{
  "activation": "polyrelu",
  "moe_layers": [1, 2, 3, 4, 5, 6, 7, 8, 9, 10, 11],
  "router_score": "softmax",
  "normalize_top_k": false,
  "balance_loss": 0.00479,
  "balance_bias": false,
  "router_z_loss": 0.001,
  "lr_router": 0.000556,
  "vocab_size": 8192,
  "norm": "rmsnorm",
  "norm_eps": 1e-06,
  "beta2": 0.99,
  "steps": 4062
}
Below are experts of layer 2 (counted from 0) of a mixture-of-experts language model. Rows are named up (a neuron's input weights, with its number) and show model dimensions 0-223. Each number is 500 + 40 x the weight over its row's rms, rounded and kept within 0 to 999. Numbers have three digits each.
Before each expert's rows: a language model's description of what the expert responds to. This comes from a sample of Wikipedia text that the model never trained on.

# expert 5
Description: Determiners
up0:518507463493432545471558518490487519480483503537477452514451439542500505508519560434425545431468476523477533503510522498618517486454444400494505440505451410469445506552524490451501517491530454484507480490589493577552486465430503508470522462459537545550547486428507581453463486514502484516519522525516475487492471505560504459466421509439519487466471508525432530571538556496516545525517528463479500547513512547449505553511505510490467493538511484546513532494537509488502519458533466414501523524470491548563519534440426501457451499507462427460505580522469547507470512470429516465542489515500487452493467490521567464518434559447568443489531456501443528542468479500490478450513
up1:521519551534438587502441558482553447430531541530512536458506506524501489452462455489601489501519485453503436524481481432514529456416482516503519524461432460487484472525561485498462516528509494507574465453564495440474496467514499547486466520490457488451507525578520516540434574500481496506484548499470457529509507484437485516403558491488509525527508432500487552428469467530479456499523515451509444524485519542532483472489547449489503519435542492471506467402565527482498602456497498536481483422520477482493498491507544448465540519551484501433481539514440461512498472478555515496489465485461510543439470477512500453498531414454506449468547515499517466440563530510496512452463
up2:450541506497535570467496505559470482507527494530429510478534469529457518494455582583528501465502482541462526489518517484482537528521503436457530439480523457500468546530417471506501506518561501484523480526411552419477493534561479493479498501512475528530501583489559492467458530563440511492465520524451510559506490520493502510533528531561448529535476457464593473443535457489433456467518415601476468552506493425476532482477477489482563463514481513537498456539523519588543429535494463503511472511530469510450478468414483485503559493488473499433466547512481430466568505495467438503507525516507482471472469472476482489524419468511460465492521433456506499481514525526471567445468

# expert 7
Description: Prepositions, colons
up0:557532561489488491541527521521465528506486496498472497521462422504499553471496494463476546509483544524505606517465462533580489481544445533561521533585527464507435490480510503470501469411506530500523412543451439471435488473463482448596555491441453505515562456524515429504516541501502458483477466498506522492446542498471459567471482496506489484463599507527476539437563544521468532410558480573522447445596471445438490525474445488472460489574508489469475470485553439446525524563451494524512551514471508514430419521552550534481566569566466451417528476454490522585549427492460515565584536579520526493421514531462492486437604543503522465512554519512475539516488527433495477511458
up1:533493455459506519578487439480374569518456491486537545495511480501451481422436501496467493454459564513491505455484468490496500542545543508487447483579501478488523501460477498504518464528545516494420522464452489570521523397552478597522513439580500455502523480515476514466507470490491508500544489534476493559522479546472523447481543460469426460503501516521498582459523510428494504514513533500460478500447517500555531504462473490574574551512493462544461450444520516424535449511502417468468524477544508499516526501462515566500510439463472447485514537509457519561440452490490542465537457572517453462477503503531462520447507480521503531526547476537516510487470528499558530550510
up2:561494549438481430497489541456505517438483434511521520531452607475495608535494454481571510459494567486530452496503498496488503504498437522511411509504465515474484508501483498425521459507452586517589520515426571487506517475554434520523507502494424505448496565492564483474449531527537493438483514494570495490468515595525440483497504527539493499504543521492570506487502490527497459452503427484458471540511450510525538516567516518508515428488503455518437534438478463538474552515501502550449606543454574457526489542473505562524567472482378421444509448493509507465462514512405459458456433542446546513466482517470484524548517451505557597523488528539529552540578507472522543504508

# expert 11
Description: Sentence and cell ends
up0:477450590493446499564487456551527530463510557493528522498508564518557493444406596572529526444483476455484501541460532532583536467472522500542546533484494547509499521472546456439489442460483564557478460496498436516459491526537480514472502553476488481489422480488488471508564491548557483476475566587511424497458530461540450487520464466567499500525467425445460482501519440479590532521515475503540507515498537443473480468549511444489557542531464446422429441493437466432502496492527455499512490500566482497497520509471480493509483478489463510483459499459480579496479500509482513525506487493507457493497576546475474515545521562474502506568520494521523441447573415497521530484588
up1:507532492474515527491547470496492526461488563547484498510499526471446555474428539404528553472492422488463502478484459504549534547436459411559578488522507440510475429515533535518560422470500516553430495500417495448451541444475553505503532486545390566558440463544563586631514606533476445466447506546512483561499474468540467520492521461511513476531503478517488508518518515518481504561405445487528549489436530488477535534472435461479568475591531555537529517485502523509539544518488519515494544520531418557501537486436505485523511537507533591534561497552557424494474455449526475472490539531517533544497529501562538492503547502504504417528548471447459490529540427493485564476467
up2:545469488543421490521550439522504533465539559469513490501498555479536499504518540533623497548455472563557462488450491417539515468463481563458483505466477442443543438437464544489537515500466496527510528454558466515521421440581442509510470486481520489534413494535477509525460514490512409534476559492542489503461450459488542496537519540467577485497573506496535552498443541439539512509552450510503502539467481483483425501504469517452489497464505469524559497537527490455519546523508556492500428447547530456549528484497499536512454494581503474531474537472519482560463542474536544571520460584505515489442483453500502529510470538556481425454484499528542546503600490498493540502495

# expert 9
Description: Prefix word pieces
up0:541518437457481479501417505506507485469507508587510466543506429462516536571495513513492494551495574368538498515447505478547512477493419429433541519496505513542537549428511510495393577463521532546497564477570532523471471488485472486465505484538464531478546499523600517424481490493464566509565513452468505544482501515479495527492398501457393604464540582482503488480538510501485465447512521486491494503493538525486527518549468533515477514537484436434552490584532479519506578537508499444477531540461446506464464475501531539372478424528488454522547467509439408548549499397516549582501441449495493538514525549515542560488590541518435498460509500524450452498506549499509548493535
up1:443446536514503483472393474513595565458463406517491470491502506501530500441509484498445489543560514472505524556515486519495427537529432498452507510514419511462507487469438470525457465533502539500571476590443435544505470493463448509528480503517497535461413522517408449448543474523523518534498527492466452497531472469503475480517496399501543486539477501516530466448551557471489540486522460498461497469530463534499488443463557498553482524496498514478533511494458493516477533537514519578498543517487470501488480498527526492512504476449497484517467520450498543454495498503476563532471503480506603518486472470530485473420515475479411588475531549486542562536560501500460476494490
up2:441552475513518510504476548564548483576446493481507431472477538525489526513460460563541479483552528542497531503505445460540536538542451512475531421527381494489582490513476556472541493528455441504524472540542375509491485486434506516477551560511535515534482554549476490407493531532478424453561481632496515495500437534488461382552513546538523470493489597472463475547446547512536514447508465519568496522481447447423503487511562490490463527563466461536477496562502525522479465537500542507506519488521528468510459482496518481505452490457470520468455507491526508499530471494511472508498566563477515467560496559387472486558514475500501511440504417493431412475508448506512476613439

# expert 0
Description: Digits in years/numbers
up0:465519436427535450479531497549489477462476456472459505481451489529530478504501510535473529559542462503476557456585540462502439524472464516439503480482453486502452515507519563566455530562506466535490528547494453575505555500490449485443453455479557439526471510533512566503515544514512442532544568533495464522420512574493546478577524560499505515483479575516484463533455512547439479480435439522531497481505463593501557426500542502532486517439456474498509471432455405472529531493450478519477469529467482520475543471457434579542473523557510395543458439529468552497483547497580497557516461493530535532548468530489519510579493550561498545494482507516465493479521528475503536575473
up1:507464518513543632546512550524482495467523511531486524508534517479474461551461497546516468522568464466511522509530529526517551538586472532460462524524500504509436500503477513464488483498521539445490534475494586453522528472525497469470555476546522504448456406472469560509505468476442502509454558498462501459505606602546535533505423443589515505507509446459492461552442511513484519522513456548482485543532495546504488438556464456526509515449462494449498515497516491474488512424464511475494479510531494555546451525477440476482565494505485513517477510581499496499510524480511487529494511537568505479468518541518465523508584470516488476532460466470535501487476499545476512454498
up2:493448493496503468522521563501513520552526583469523560508501478443460519416541471468448445526558553514482483513461510522506563469471481541508458496462475522463493476478513433521556524536485511467420397478546515463490443541631458449531448496487529553457513523483528504554611524504443507489474542498521533450409514487436477534443472456487489491486513535489548530550544571538511477555576472463472510462498464489453441522433535454470436523582549505510438499573384404552462474633509521498507459474529498486408458503478507438463522554488512427480568467472516518573446478561537521408476494445455529498516434516554552487571517538568575478485526493453462458480524489492466529437485

# expert 4
Description: Spaces, math, headings
up0:518554419444545519502494494493468485497485524482525461483504492538501488488537497468421544489447451513536479508509446491586606510524533526445468571505436493562481534576467446496459476531508433519485520477514506417440471515460532482473538481500497488442535422413474463510433493493470494556481420504467512508514478506512457449574500511518542552634540540465501442531445477606489572533521484477501514470487481429520536515464447517461571539503514439542476471556442597447488447509411500509559441465577539480560543469503536499489510476523486539528463489449433449500535567462559416480564527487489558445489536483482510504485520532446524476530511463461562513483496459388448545495436
up1:484455493513585528478507482505425476543475538455507512435392467552534537535533586506472491518486531458500519458464492527483437480536574511434436470587505518433442495496444464501522419491486491530516474445505527484578515488544449546558535487479543480485423456484493485561503474467571481427554531512449515469492474465490536573502555471511449475510513534517507437507494490506465521499444461487456479477438481523541549510538463505544459513480589578507546485587403522494500523574477538523564537475504487467531562463469467518604542511507520449466477549486468524497406591487509384534435451581477443525534477524464498513576463475516512458512488483549513548492506402498471461509459
up2:501393493472455536513529533556443456445509556495517539473459508417519500469478503510460511532523520517507523474513518482551536491505582506522493517443470527590471532562525534515573546553538449442500443515444505462555522493520520558467494500459563505490500553511484494543511521481511471454460506443555492552474492504549438410515514435493513537483608554498554460537456511448428485546519502536512479472442505472525472487537439492463431464459486446469521512465454465479572526522504519529458498461478455510534559530525508460550590518562486426518516519470467487517537511477499584518452428518512556481478459441447519530504494488540524485570393468538459469532539413524529461533493

# expert 3
Description: Subject pronouns, list hyphens
up0:501486514514489462555491494539535430426527577506468480550452581446522531495455453449476485505514508504513511494521436538530506525454447437523512433550591544491533470563521569518535535434526486462571491542423489495501436511538438530539460494469455483461545505500535538472497554464486484517455507513515504505490533539531493519509473514480507500433454483565461433501489537507525491561410486499509580532551477499516510531522461510399491513467451513518499553531544424470538516431422517463570529494569495480481511520520569526541483524424528462423530463446547463503546487483566483519461482422502442509509501476507523423497426531477580476487514507463469548544474517488498510504540
up1:523488531523494555491536517574510520465517486615490541516463503509536518419557445497529439512540517475502538496524514476529527508431503538500535525600531420439457525455488537478542493524525545447431464466500460492554401479464546509452550495578530552514492587512473474511543429479502534504503559592443482512483480550533472493486516512535466435505462468513481487522389438493488455498566524524506523522492460498496485539479491488528499497513495529420527473482458447477437536542450473409509496453538469587513502518484441503516452525562578503576515539524614451515556499545553521550487580491498462507498448561466514541504441541454452522503543496489435509434453491400478465454404
up2:534525440546500442523566478529452540464580521483483538514470508494478508440476530484533460458488476590521555512552469523485533547468491443477472489432498512443538501508409503482550480503495564569498493453506495516485563470572451476463453513575559503495534432527484504459521514525451534450535527534544509488422484533496471479453472554490529471460495558531517576563497571456512521477425537467532534508491550449533457467517478522479598507508498493440446519500561577514497539447530477432520524542508451493564515501529576533558479478527535477610532412519566527509487501534506476455535427458555510525577398536530555523496435515565506501517518530514522538517543440550463450524481